From a checkpoint of a small mixture-of-experts model trained on Wikipedia.
Training: a variant of SOAP for the experts, 463M tokens.
Below are experts of layer 5 (counted from 0) of a mixture-of-experts language model. Rows are named router (the router's row for the expert), gate (a neuron's input weights, with its number), up (a neuron's input weights, with its number) and show model dimensions 0-159. Each number is 500 + 50 x the weight over its row's rms, rounded and kept within 0 to 999. Numbers have three digits each.
After each expert's rows: a language model's description of what the expert responds to. This comes from a sample of Wikipedia text that the model never trained on.

# expert 29
router:518495520538516479446509529536548514529520471470483571434412502521437474428598475500618529527422446583515479497469425477464569544538488461558533481570498581558537398560512461530468529346616486501495471535600448575466514436533444542441462577557496425552493561483583606530524415550505484532449539534532542491474484497482462524478515452504435554513474548453472574536491418457452498485448593530445454558570417506557438508516540430427463447550548482518470442555412546481490449524451453
gate1:457519454530530579389501521487545434529496430470491500446475495477540495415419548541503520473520518527595465474455503425469560454539399440463399518493501503531559445570485553403440525447410608480495477450569520464525491487501584560441544551550591486580421565465536503563489544522507480516406507480479576484545594532458523489540480508433478528501556502554499492424561523520625471567431570608484588561514454533496437459518441525496464495529467440515484448549470504377568539520419519
up1:549527527531509462478416406456533493474477517491479514447454534421501565521464374481500537499515535526508516418456411492550494506530426441559497445519516544593490530498377449466471546516524564501440469406548524467508467495470554401484493532586495502481407447470463589475514504427534528474590520504475518500420549527478454532483510502364504516456492534656480551420552514438537501378447539516498516535541516498570460476542532439536467491479522509370389591530447482426554477514399497
Description: First piece of a word beginning a line or field in infoboxes and taxoboxes, e.g. Loc-ale, Bus r-outes, H-istory, Ang-iosperms.

# expert 28
router:451470566524628450507549544478456483528599481562491433521546553538441509487526404519467571443597448434490545611565463542548537484504561500541440497464501594478500460436535459503504429435481561521471528480549579479557469494584489506489585443469493478450537479532475502496446473554429473577424592539555528570579556463497560561417472460517564488539447442516525531469502484533492551415522509501438415552427503587539444524429554484532551586460392513512518594555488510474535459427514409
gate0:491513441528438422564559557450466502484499528521549423502536387593456398462472493512587487460592442450500427466598551464536506470491538506474491530450559566517592503507500477454449451488568561459495499465576576542534539492549462548516579494496464561489494458580538473485517455571484469561538489347515464519501373516442416559502488523491521480611506492555590505553518542402468428502493577545493500586574456490511417500415512568531502450541432492505550492514441537503603506462568477
up0:363509592529517521492477571526544560460518434500519470483532607534540557557465478500482504451533542567461563520586508446525476469509485494503537460545536539546468481597504512425460469491471548483490498510395508516615584479444438522429548508521547486477508558565431379512554516480405460528509533498559538609382554397523475465507601436509497521484536368519464508475453520433466526419450425559453485491448422533494547530542552444500558455560485491562511471511615538555434464494456495
Description: Opening parentheses and quotes, and vowel-initial word starts like ar, Al, e, im after the/an (ar-rogance, ar-chaic), plus LaTeX backslashes.

# expert 15
router:529587511503508487517465451541455430452546480485482493454499581493473496486482476539486503497578415476473469507388542518574512460443523446442533445435540472521564569490467429577507613559520524660518457499514591488447426527461476508530494594466496557565511473567483466548612444594441486416558463566535442503474423422600527517510535396432396468603541549510555511449514460507495397495504443500526494489421474504584435478504459591484460502568552440483506512543541488495486551485510462
gate0:492585439475434516613528463523403372418516445525400459568489546512546585444515569529488526491486486467552450468551511474535455417579494502476451467564528389467580466452485472444409539471469498520469485556521473499543516466492516476538604510515494501495442482533457572572583421553495537433551514523496504536482562510539593479502620398435517480493486480433477436584429610494456526534482480515494480566461431554624531506504493549521508459512498437540571433569503519549458488488415554
up0:468448574447471535414555469592520452623462450457516536602558476503489482502500476576457484525512585486443493486465498466529558539426595544510539491533430432511479420481408495389561496549489541502602469495549553534448517477405510541501449404541514493586471569435456474413474442426542459428523508522574522574511546568476521514415405559609450519414493572583533518469462481478535440513476493430471527537536549512517594489445500524468528504512519551383579490500570523516484535516516490
Description: Word-starting prefix pieces like re, pro, con, ex, att, cont, followed by the rest of the word.

# expert 0
router:445471581525485411566500510476522492500391487582545491472491452528539438471526393449452512527555457552552448502498455473570444503527517580538563473488553554470448540476514416596489565493585428495537462528477550531473517508449502578542466507497491621595455550420571413543566426454528450469479520398576556609558544529524422445475397536488473492405577523505447524417482512529516495571560492475525533535473462514472484502552487508448567516429513532510551542513604551452595511423537514
gate0:445478477551481530546493543466513517492624594507520473533459580550520453541470494461591515498478460504524501516514466478494487430538465585537490537487495467544537539489560506559478486477444605565495485506510507473621499578560503541454398478513478529465490554546567495484426463455488473445498499359439578495539443426463426499461498530382556407524586499467446508563462588558536588469453517479421359474478545534554427518482526534595554503600547561490497599544597469518559514499537516
up0:506476491444499548548537452498503555544527492509625415497504492591608492415551474489617572541508550496500448457488464419503510510478413594523536519476505523447528465511517459576550561524561511526578530575402460548501398435482574526513553554452499546378513479436487511501497421485409557528471435572590514554568522519424484457512498407496498536494425456451446522505530529514421566493406564577510457517542472448525509450435591479511397505456458546536524448512417446432453468502492511
Description: Auxiliaries and common function words after relative pronouns or subjects, especially had, has, would, will, before been or not.

# expert 27
router:547510523426504461548513556414514466449464507382520447529453472523552515507469513512505476498433498456449486444460493609452547526474470525489470548558500523550499515433489417487519513434529545439503554584595505493516605549413541526543563516591481423599551449562534532443437446478517476456401492474562550526538505511423473462520481575502404530456608497401452423544486399511532543523497523534492560474458534613553477537450576488578432457512464590500541557488409478527512474376513449
gate0:449562483534407593410369516504525532497456487478541536486508503569517544500578544462440530364564582527468481484458539522517477510525520510480432427620531471527599536491498497513479437444507500423533561484393540527480526496466465400505537532473527556592443512493503394439640429512551515492531503476465530479531503496538434492447507583444489554443586519469511566390503456519460412480545576448478533459530509409475438496462487502512552577515517626513442492468478541489540564495499450
up0:508535449516508465449441467661523458494467505518538485489493469510446556522425554521547511549474532462470486407539533580471579566577555459485485504445440542538481454461518496526469421460561481587482496553509515536637507450529501499511424562545523548596512503569548514441596481428538477503523494556572627461459491533415479567554466584504452499509496456506501461387450568443524464573424518534463465573589431479478473507431460469524489537487466500394382491579521448519595455530473487
Description: Opening pieces g, pl, fl, gl, dr, km starting words like gallons, guns, plan, conflict, plus coordinate slashes.

# expert 4
router:523585476475419451508474562583547511454516432516568573464503469553575505499490433496538553436515505571445412393435457567482510480596462596491496539566580486401537597535485532549515539545541463538490444477560454515477501509567520463592481515569512448450491475489540489440497507547472496521495519475518414460557488510545593515495384441472476442464527518445523445499442448573417515505467503487569538404499477510501516440610503332491487430519514462389452492521467444588442478471449486
gate1:492497459451528486514461467510506551522497516407588525494539506449513446524508534420537520471442439479516491350440487506471459539499574642403530540573456494508577512496692440540419484435564560514505504454591476511508525525495540474489498519526516479563522545427573478496408631466550471475540411439593531524556383569526498448582536451498451546490464515485562516554568531511527526504511532454496518561527523457585513469468541509580518511529494424482492539464541523568482519551433423
up1:528519551574376567396398536491543491467483490498527586421412418439486504562459498548485609559530506535493540481432606529506596489549510483453553506431507463426497410512486419465502476435536571447527497542509501470560508441465531477537545494457575468521487496530588430512465559458522457514474402478493420474657423542458533535508412503503533485450578413549493493578443431585488518515515588504480508472520481468604496471432553524558436529554488461504522486484537497468536524554485566
Description: Year and number digits in dates and tables (186-3, 201-8), plus word-stem pieces like stit, found, consid, develop.

# expert 2
router:466449395519552456613434559417558535484480494479504482577446488471547574585449605555568476505445535526495580505442495455590438555536544510539460516521492531482472487475476414525500506599514454523498565506510554477447525477585525520423502614421434510525553434452439486487494521527434529510485456436482481462517528551475560421525491535545506574467429448498475515469419490557575455375433486444458513538534536549422574508502562485395517472444521448447520411498487582499519581609464543
gate1:564513561555507541474477621484587582400512519599420439470543471504428546603516551430472533507600587493476496451421519484496586478509537516421599546513490534508479483508529503551491505439497494424456558472481596604427510542479503539434464584500478476551572422432539519468553497448472448498405520458506475542564458556377540515547463474416511497537524441512464489516491490469555474460497455522517521534455499581457459522408561526539536503472572429532491500529545504607507458477412399
up1:579499513533478487530452401600556435476548500456563539503481463528443494447508462432530458471426568453465425503544550518506486478461444479432506454450551554367472437554447550503536535480596485547509486484510469479469456532445374670485559546505481421506481541491365464575416516560524500502522566479448439424475510536484600474516490598480489544514521521521501465463502525495508460629456516444500515505493573533509498392559491507561535544563434575541545555524579452491506585496511517
Description: Punctuation closing items and separating cells: table pipes, list-item dashes after line breaks, periods, semicolons, closing parentheses, quotes, e.g. ")." or "|".

# expert 22
router:466449535623521455543536483494500463508489452532498552477584502577452526525456430500509535502461528483464576573417503433566514428442555415504587435496461422444471539438453548492496436417529576582494527528464477474503431494471518457521515472393484513490535574487392395510471458529456552473562448525486457417493493386547548507507563507520481533635460538456534494482493570559519445476513565452537579517529560518554593521444478572442511504512547372552520459523607544442551498435491454
gate0:499540477522443512543431438409585556561452519415493479616495575409437423510524473558565504448493606453505497524487498455492522469663527477448472577455496446485474472573438497520503568530500527606524463504424446523425465517476551511537535411487457401475395453543450573550458463477522503470526505501493498373493501497488534480493526519554488573514485446481476497545475507490510546572370407537557662493533487480469547492544518462493477574468501514527439463502484556481414516436456520
up0:489500453501499562541501517563463591443490437533575464497475509486384434480555501431495598527519400414604550563500427447509484572455481448490551561465562530545547522552461564458496508443487466490489489582502435582481544406465596537477520515547503525470481571506500443418448522455482464489526527480430570558503489590364549466395464429505449511464580435495460486495557576517473506489453457528427502514521579491646541438575482454509523411483582553548481471498527503539550533488457517
Description: The preposition in (also on, at), opening parentheses before dates or details, and prefixes re, con, ex, pro.

# expert 18
router:566452497382435531514457515473595448522526466467558557551527537407522578436586602406535449466526557455489423413573501436440447488486425514533503391564551395518619542432493517496458455440521398456483538483441469495560487461469479504462489484486441512461487655433478549600539551543580536525513436550524501457585564551446505527488503467528512536493443506465505483559499540591458474505529529516466490528465497448451554459442461470536496551522495589444488528454470507530487407504471550
gate0:552402399504475567454431523466500454610534455618474546495495510552517501503487520503477527495505518498472584511476549557518403531449562407510492468422408522497467516571489464480490467421484515423469578499430439509523416526456499463535493452544511442518416499523558498483450501479482409519553502591506469542580479497512557514484499539571532518481558428491584425408433485515577442430511536480450558510543517573457594501532540516626553555591421522464459555472487549382565419458471447
up0:479479523455510520555495507561564491491482491473496505478413561438487463456470537466456452503528440518488496571512504456518521448550568548510497473467560563471459513507563535529487494532519363443440379539565573514400464499549482416512615461515561477434595425566487476432437548445540456531560488439453520537458546487516443516511481527434445420455492508433477563519533509406503550557449576434616571503496395467537469500465577454514432403455451535466473421567540584632481473526477523
Description: Past participle and -ed/-ing endings, such as known, used, released, ele-cted, usually before to, by, in or as.

# expert 6
router:421474539581472508524533540551436546513552512507533577535494536522471447469452559426476475456484506510445460540533456498474513443524522520493469466573497511508455512447444523533478513425509519450543466470529521489520482502437521486499483422462609512586519505387513560486561496464583507479554622422555457619387385558401579536421511392438558451504583475419474448448528466528502489548486439488507504614472603471532408444491476446542528533513475511547503540563510362573504454489498559
gate4:419426461554528461513544498519428562568432470508450530476490563500463493475493443524660599497456459511457480579565548545501528440439437551614487524505487490527488524471525578451520553576387451508462588520479475484505527537489492466538466473522516561485565422511426627510589538484573395447478596394492440552493494483479447436488390432543515516429589548509462516524512502564528520527483514513500531443562504505435417549498457482463574474572465520459533520436544429453466498465524424
up4:465494489461558485446489568458607441497445530564443562531509517527560453469495542602460558442508557407499540556458400553380543539540469474537566533444518492508499506436430491535581430509489535486632478479431483566467584434591505438555583535550442570493488436501549513451526492550506443445504431552522473545450489434575537495471555479578538537453494438533539427436467464435430550451487454458525511546549521493532556453458442531502363463526450560520500565482486575585452482532543494
Description: Bare space tokens in table cells or after commas and "in", right before numbers, years, dates and scores.

# expert 1
router:540505522480447486592568479424513586496429540486550488499448400595447574548446544514403558496484493552542459408491532590515493440562494502496539495551464489438538505475441460493489503527594551456455528426519457489509515477480464527482510393453559574452521463521519451513581563467547512493439475428437555516483393485588522451433425479527564550502594588489528499466626523462469544546584495452428603446473541496456449525493466504520617504514469495455495495503588461559405422563497455
gate1:605507512529580491442480538537499535512476541579459465479461535450503578442505473489580493523523462428390469464563525531459361524505417524493505478553468407512543558457445562483521488552466585445452581534531461532535443522507512534490512470528523510376516414502456500544545569574576440480437521535518576541500416487524520496534374429514567498533546570477595547468416468497504557527515448405531456468498395502553544457471508492514552515476473568473572538461369578528443425551493474
up1:542549463578483497405523411496446402601473545498519578509479402488521564548538579505494466428451493515543528619405499439434444515513626519509455432456492605492487491597590494510524491636437498467544504507505483433483501542487485489514432481503490453492523543486508498408463536506581470515489482509484453544544518503485524552434355554523506519544476529539493529540512530498468420624412500545554505553448485509503474482516491562447567538472424506475519576602448475468534405487588465
Description: Coordinating and subordinating connectives joining clauses or list items, mostly and, also or, but, which, while, when, often after commas.

# expert 31
router:480581580589513538487514489449525515476456524503498533467432481483482491531465457575454574492486612439497452442434524497474476434506481540510560507552526444460537398405428442500500487547508540431485579542453440525585439422388505516533439449547452535439477570571545467447604560424504529514528590370527533474501556496556462384431477573524493470469577454410473478483529569470507523604517521568501431550486565494497441573485495478443606470507558475477514449524550479506573531466552480
gate0:461487485549475500499458492421516572536577454581540513517590513482559472491540464471458476485558480567504424435494464483443524534550498536490472500441493483580430469416547479510334458516539481475437515490584496471606452570511479588576533482553425459516532497575499403501522423534448427510461525536511392518519512470572527531438506473375576460471485459406514435527478526516571465601505456476513508414494503484444484573385438463428525499562478592484572486501543566542470562416472472
up0:611528494453470360475556513576530428479509553495507534558514482463442494593513479490511549545493490440559515519550481542488463499459462382545430479519476531474435434514417473494594580443614499555547461543524552545420521536492463580466516525543472510493484558462473488567522554476454551453470526475539479497490524510525499511496444523463494524414545544537508644530513515537513512409439542577534635462522470492539619510502519513434495470398492459440502588427426621568411516485554502
Description: Forms of be (is, was, are, been, being), to, of, not, and adverb endings -ly/-ively in expository prose.

# expert 30
router:521568473555443456481544509425488534522436483555511524522476473561508374499523490471513487450514654493563528471514484508423515460491528554440530482446440456516454499455480435433440470569479441511533572433457474483465514607492565485499583446494489533536577536401507512522571498516391436508526552445443528632484486489442564499486556431564544374555434540599441521393462526507480516517465425431467515484560439470581451444498500406580556603529484537515517547445516512499494527450530499
gate4:523513452477387550504489509641535457518562557481450519508466520470480461412470436435503474486452576539445505405428540457545478519547519480510533515452553476515483593391564562489531499567487466508518472515558548441419455531534427435490575441393470621515616492435526504491500533494484483497453545539453503419504588538492440552489469451529499488592513433454462470552430428476533449489477481432496565493585470478521554461558534544606508405549501459494473505537614541484467547458437408
up4:520458439486497488631552432479518495553384454590499409437559555510555447517452477474514466364528537534516558461545464573463608496431486487521475522580503527530516497483509607506505494553525483538461442488468510532463426439509557390549518491426508492578531570531420541554477540552489496476453523437478499569517474622386510549560464492479516571574478521575482445418582454511585470504556572592516492482545488486490488497504486486531475475506466561518451435546506484468485560408557387
Description: Individual digits inside years and numbers, especially after 19 or 20 as in 1960s, 2017, plus early and late.

# expert 9
router:446535546562575431478495465493563523522410513448592516486529449525628394465450547542493424493432449487500554410456528466587486496479504448506481456522428534493469540447608565470483500501375540409473537457464501466514496480450461517557524516453551448427468409462509538536547515403579519436549597504567471506403537523427511480464469533454511506425507504503547599518427584525514408517479460468418525464485587560430459543488504453487477510437491556418437586519486524513508523470555584
gate0:465437417569499491482549473462481385512500477484561508505415450444490510517425493523462448555437451514462476482492403439557485499556499617410528512430416552512491570456453532514541574503443473485536571450470611497475493404553505509473507389567467518463488580466474478558468583580584461598567482464498489526483506434497568504460478512451473583478491486366608533481407507554504565530436479562393533459463573452541484481522514523533541525471491511462501543479502545436477476631480528
up0:529505474436565492541445451557508514491430584510499503531434607528439466513522487519576507461450499570505417456461628374497456512516521469548522421460454517437592451443506497582500417523518476499550497494436518491509448447480541580466484479478590411505535547574534516546514420446532477597509547471499441482470514512515549447521562533477540441545455581441513451498458548405524451388515367535483556485421568572593416485557433519550568425488507501485498461444551551484480471548460550
Description: Commas and plural or noun-suffix pieces ending a word, such as -ities, -ments, -ies, -ces, before and, of, in.

# expert 16
router:541489404485599565540575416523530571432467485553492478594392585536528560535454551465492433493495603467456582537491527470596475445546378515489487541461489443482507551433540462508478423526419503426479471514469552525541537540533495517494529548517549579447525497500409565517478541509446527543398397433580543481547455560516546393449509549614540540438424481461478457542503481550536519425509498509530503524542537496415523562519506602518550490481432520449431508523471467414510568506521529
gate1:558604434492528521573481442593599500468556466418418451475551475406480531460402459486487509455465525554531467501521432433565512554569494401590425507424482497487461551549597496505501455566538409594591507510501483433508519481581479563475450544539564431501492553534462525492550476504501534512361444493403476452579542555388513462444499462480516570499556557529456522492523449510521553593464510531509475543501454582570438524464439430505514435491516528477491520496543511453501447417444498
up1:376548510512469491521557498558445486420442588433501494526537423515418539496516464540422528532537513416548448556463514522526512439554474518372425538403409564443434561524549491475426444601530460535524479492496553420508616611518456594578520474445611550404573493485478489486560472492559505581489538550521462469499475577467529581432483512499438563487541513476476523427538525481451493613497572492557510513514541531541451503465471516528450489488484464440576545586531489500465481514481452
Description: Structural punctuation: table pipes, list-leading hyphens, colons and dashes after names, sentence-final periods, ). and ;.

# expert 11
router:510511505531557527443559453593379420506518451478438483551541572494482559497508465534511555430586412487516443510556451434469524524511440516465426556471573519490556476547544498451512581513537474456489485501580563531503451526494508459538493429491450467545479473579422529580476461590508416516487444565451491591494475392498511550474537491428501478508480456567569447578593524499498531472468506474458560464482531445567499332463526395493431476458467542575597427487446597501542423546528468
gate10:480484454494485439541465515458554494565646480531549527518493551487517518474435411548462506551439547554556480507569538523452502461558474509524397477499513591500544544515503524474450487547528534495495558507494492627454413523520462567526417512558528487372452496560527514566400553496450559614436493518508577529482580498544470550469525510476596505470391519494538530510640500492472482493560450558560529573519547479467488405497399408493418530487525506512549522554478552499370479486415523
up10:499437502517481436589537485443516486460440437534541619558499397601530565469545462525329547461493505429462494408403500454610478636423513463513515562517450498548488501521505548455449509517525468571437464569514487505453508537589562523518431563452525537451494499482633444552461452431550432541501560471504542466495540511435482549533441611557480425474472444558532502557459566526507474560475474556554558470450502527574498485541481567510477535528446548506504442493484499516447479492524563
Description: Single initial letters or short first pieces of words and names, mostly capitals like C, B, W, G, e.g. C-emetery, B-riúin, Mc.

# expert 21
router:503570457472527588538466438551452546490468553553480457563581613518476529462557529585528505558514447602531485515498498540581531503431519448494457456550425478490450492481594540481488469519444509645504439508609521462526495552498478499449462466540504474396534512499488482498482489477455434457496438514557533493422490554501568542551502559505545405637415507597405476464553471381525488479556566460429450555503505424534416482450469523560523475496516473558573525506432578469543483470512398
gate2:509451453494488496484516484591433566413528505515463489494474576520427588438465499616444422505445520512515529469456446506477399429488512497489562490555580408458496486491606455444474506491418480568467423557424448528497534483586549499510540480534540492445476470490465477541588551505491521492478535546534424559509516572512487429547515572536498527539466493485370455477534493464555545525560415487493516543569568488519505387396462588602446605476433594412588513544516557494534483546520465
up2:486575541497506469587537461531539436549451441538506582383580425549500492382525497530457547431418501458479485488457505454542477480586469550479463495400492474566502616536433406542495465468513599451539508478585470553450564498425481428552416536525495471555488499526425507531509547506434518495475482505367487507534500516522511477521481592483505505439515564466516527469476451488498604507424562470525576465470544510448494545390478472603462497487463532462520414508378415537558549519417520
Description: Section heading markers == and ===, opening quote marks, and initial letters like S, s, Y after line breaks.

# expert 25
router:481454550511479404516523445424432488388469483528574575637427512435501494531417464421602562480477554508554517524536499607450484517404487515507528552534487444471498551560534531398473449531524494541461438519475488437591462439440464480538470537435521581545482459362519570505499538462542570552531482470474494517614502533509541461499461581572518506583508511482525543511481517502518584569483395557462480445480453547497537467552428463462526515569412534531493475594467452494511440405495487
gate0:576440467463532586499492464456466391540422532561408457593515465534471456470509407420540482573365488553482510581515529507441417442547490482492458632502473530559514556498570545584475449484502460639463476557417431473489485561464498423460537532502499480522489482476459501556454522403457464519509500559402517484526561460519530569581563484385531437543381496505591457468576566539453468525533499544508488454461482517497515514518476458483457437542551471554492477494481492591513529467465533
up0:530571505513481501499529516562524506525570531503454577482475497478434414415472488534512310501469460537551442551457488557474469511583498455465574476583513447469505595417434578564551485524519499516527524466463543568466655597433490562486464545506420506552469443538553454570531542492484559586554470419543409501460555535425485495566472491540532483436545551473531498511505521410469530460449390454518546498518536461438434584521592440486473444527451465520514566454493477476531538527469565
Description: Middle pieces of words, usually verb stems before -ed or -ing: om-it-ted, reve-al-ed, war-n-ed, culm-in-ated.

# expert 14
router:480535504508416572564415523456581444500405459532545462421542470557454439441539558438574537563434588517399466535432524585525499515450481533493517542545423463460422415587488536453516544486442539514574494568495599487476536514441497493489581476546503513572553386590509487427549546426477520514525484570439375410505438474424556528523494466497488482505539465480508566535528453441536495438536494558492545412462461466581552472547465471488509494555462585556499611489506492546455543528488524
gate0:555563509480449519430441517386501467526446579485462555533493521448551517469559493516548543513494504463524538483550536431551440445481476467529485544604405496511569431526492530553445493503487457520620561566476597533457605510450520490530520463464498479490410510525415480553528463444496527574501484532493574510488499504471493552421488482430491450483520441501628528382537387528536510391538534420463517497525602429537625478509435608531455477469437538519454528568587408454479512499525509
up0:528503493465376485442553484632527572549516491513505512512515547481551518524531558520534549504591483556501418519555613561498458420478485551441533562584453498482479519473428448514473534446530445491438513482605525576391518447398502549426559539628448545506495446495547568556489352465508506547560594564490532456507481526550530462439480432497552433462463438495513514475510440541522469526537515517501485474519565511510552406426465554573466612480402507499515523488467565464431515488460490
Description: Month names in dates (March, October, April) and pieces of words like Legislature, United, South, typically in election and government articles.

# expert 26
router:530498608529552383545475418449482495570484504390503582564507541384549493494475459463483532510475504540533641416557528535509438546464461615471529537450501534479499453553460477388489524544390487413496471541384523483486544450544479491489500585562564467467491449489600515513538443494494462477574486493417501569513535526470441426559497417467476440516588540485543474476538425555500446507485545552611522458484417527450530406515503568544470555518484489521531555549460510543462560487500465
gate0:549430524543478489563425415518484501568469588477545526489545481520483533504551478519546443432543417583621508429549461501434496460500495537518521424504518441459522419511525549536570516517448432481513453518428506505507575633516484536533559531499486441558474504608497574552466388469489478477469390561549528504488455457499513434535589601410489488438557478436496552577444508528448603594457474497502552511568466473499482579465460537464448551564454427527589461393507525529533530502439476
up0:455493524584490376492576607559491456484516470541479469510418451567538392516505473540509480587489562459438451617481496508517521538508469535393546515555460458462445397555442515463543509456526414491486537536537521526456445410530510497504509516578449449488559486493425571467539474473574470529510443404603554498464548451411594611513543421490426529493435530470512557515505497540538515532536521476476456488530589485385590468584493451440514514422469557471550519442561530477538514565509507
Description: Final pieces completing nouns, often occupations or objects: danc-er, act-ors, viol-in, sculpt-ure, boat, with endings like -er, -ist, -ion.

# expert 13
router:513463522530513554543476528548501514495509607486394396504531463408487554500436495559519421451516470527538468525476465601518490466505500562501471500466590625550430466498481479348489473555544482456574501416561505447476476457608488533553535494443546435482524444661496493557468484517529500468472590589450611544480494467480546522509495592434584522506536493478569468366433452482466457481536465494557470482491445500558501445496464514419520527483515487423550527515430468560491563562526453
gate2:519462431539374532514601505480502568545469527460478489562502537433529440489524485479490445573609427515601575460439559451529516421482435532513496545509497511613486478570564489489498461494535539556500471519565534498525526452419515557459554366503462474579494538481520516444430527525510456481479549500495510613518464453464541420591556472517598469518568507415525437442464554507512476483591465543422484350536499461482524525468428581549532465503544504487515510483589517486426587502400524
up2:512527343606543511463477504510483639505490467539503441552492421464502377479473474528408480480538561487472513523473430492489566483477472566434541536498599551596521457570496510468516519497488440590632522460433568478551472517466482552354460454440543520536491484614437630530516478482477446583421489525515587528491449476557467428450489516449518590539517537465496502486479521612503542491480468458496509496473526403485481533497406435479502554494484503524507547564475520543498469485507544
Description: Sentence-initial subject pronouns he, she, it, I, they, often split (S-he, I-t), plus first pieces of capitalized words in song lists.

# expert 12
router:556451560598483434415519421434468461497512560516458473514506596458513449536476453516463538590408500497448560463557465533455489510476518490440530616459472533535451515586528591427612597515493488490498469542472598616538470505548462439504472576425472483554520568451569505530517509592603475487528466522437416500533400492505440505531522562497487483437548501487532546548570511471530463384522424538460436451485520458482491361499497508499612499570554513510486567455480544502517531558503506
gate0:433555456539478542498521411558444491486546447427568441535452544458481599542538486543450525524499577504460552505559537463457477548608410583551586529398464616458490518489420555517446445593526442553503512447467456462596507453450463486451624436438492454607480546514465499495481462471535463596493495516550445494491420517453549436537451425466482480517519410545482482505462522517566473373513470398498509488533500562495568560452485540475552564519545502553512531494397483517474429482500458
up0:514425505480557556527586432464466500510506500495545523493606577498565470417439519476478461542504522429486501390520581552453459559521438475535487492589502506598551486448426511465556489442440536555542554528515553515495554467503552506509431475583485484585496398424480516551509520520381428413472497478442566570573515431535556485414540503462454474494497560474541432452483492465556539572548461468472492425560519452580641501486466449527472468503529526544515357438469464526504555481398545
Description: Noun stems after the or a, often taking a following suffix, such as album, film, work, book, system, ship.

# expert 10
router:556560483506481407415605509538563474538534517521474578452489452407537550475427485440500443457476418463408617552512440539512535595561533475438557484549404501609466505610557499532485468548541442547535512500500449440506455548528459489456530514467448452572519534479526411378473439564533475463501474520517515475469518421531544519512565477456502462476475558457513515457603562480541526435550506455499508509457527596587517493521520506473414469456526547518578535415475415513531419592472412
gate0:455562445540521516368420463486504457372490405550483530518433496506487480520435553533500532455434534545493586476565502493565430527502422545491454405581492581413446395512477461501490520505548448563413440519497527423509537463547530577528459540462587537573464427465518439503560400424541488472415500497467461482468512498541463471411591524494451562460545465519471501457436592488496553448522601449530523573554534518572629486558512473509461580476544514444527482503468449510478538479493507
up0:500496582424501535516573484428503531468466501490582498490505559463638503513531486497517572516534525534456582643506488492500473452476550479423580517486476524484422478602639495551436459518412457493466570505469468478539397396512447450406473475493441514444492485411453531495498479516573615536534544547589465566474475464491597486521513521565421519532474558517377533511458522478550417392464428427469481475485510501544511465471510551570530578474458494419460479485479525476532479437484466
Description: Word-initial P/p and similar openers starting longer words or acronyms: P in (PhRMA), comp, app, imp, dep, Rep.

# expert 3
router:573426506432509490424550521518504555546453497475473486542470470458557457495531542493498443532449452498595455475544546482489513527501455601459512453563420544480539543435529536560539531493402386506433409493374437433480525414490505553470536476487613505456420426556484506491526586479484546555428510504472553570538572507454401519505574463526453599513492454461498564487433434570472534492458548622515496514443494402452545493517481574530533621493535464520398488484542518491452526542568556
gate0:471484525566444433472524510569515501473501553511506447501514457542614449556573481490505465520379516512469536446555498565480458462457513556543458503455579495557485519494475484486562445511514420625396473493441508418469454507530463537496548526473512543517447551630498510468519615473523521443599563456580566499359472503481418467487516456565522604420450496538482499527448492472501518451471497563502448412473545484580612457411461504546543519585546510529493524407575440520569496428536480
up0:468425496567452544491529588476530464455442505401513493494449553567465565501483565474447479514467449530579474464608564464550601438522459521496498490550517521470517502556497585510517622449532529518460544546458460534540553410353525478523462486476534579517567493545536467595525459388544478405561442502508481492472472495496503555441504569494535506534454541415571550448538478503474465551515552462553424496576443581465482501504427497333545477519592533476526455475555485587437484486444524
Description: Final pieces of first names and common given names in bios and tables, such as Laur-a, Lar-ry, John, William.

# expert 5
router:421512490459547620495473503376490509535501544439523458459545520457453577420494471487482503450520493576495602437570526474513580599548473477555446464472582575513456401495487406495506525477555490518495403498549451573467480409561589512417440602517530436512496518495524458423474436478533552517448425477401564444508474642476510510544488444452447496483386509520499446485497497520513454529564510514516435530520453442435551483519521608393447444519544515484566487511522535503496477440551510
gate1:554483525468532517574451543420509507517451537459476420489484489487443515575425473518558436423560479435516545480508501518497528505495531547502423450429561565492491401491551512488458476517515466536445404479489507449499418480453536455442430498499466546515432462427622522516545554511542532524536596554487524461568509525623439534458510505538642445519496463395589568443538479476486449567568446569506503561519542597542618490473489455500583558488450413367519507538510485411525542499545502
up1:584527513388465497527455425456554530479533493424481463468596526441532409573471493495450510497536552470436480535414539611515510488501530471387555471537513478513526511597464425580548527399512438500548607537491546527423471524479511489521407429485499545577572491581459521543461413480518548510583560485506557548513504513402430432437490462552524607471500511510465412495549521500406430508576417507495535535522566470410447486433473494449476453526502540476520528549566451486478466558476586
Description: Tokens in infoboxes, stat tables and result tables, such as leading list dashes, cell pipes, field-name fragments (Matches, relegation), and sports terms like Championship, American.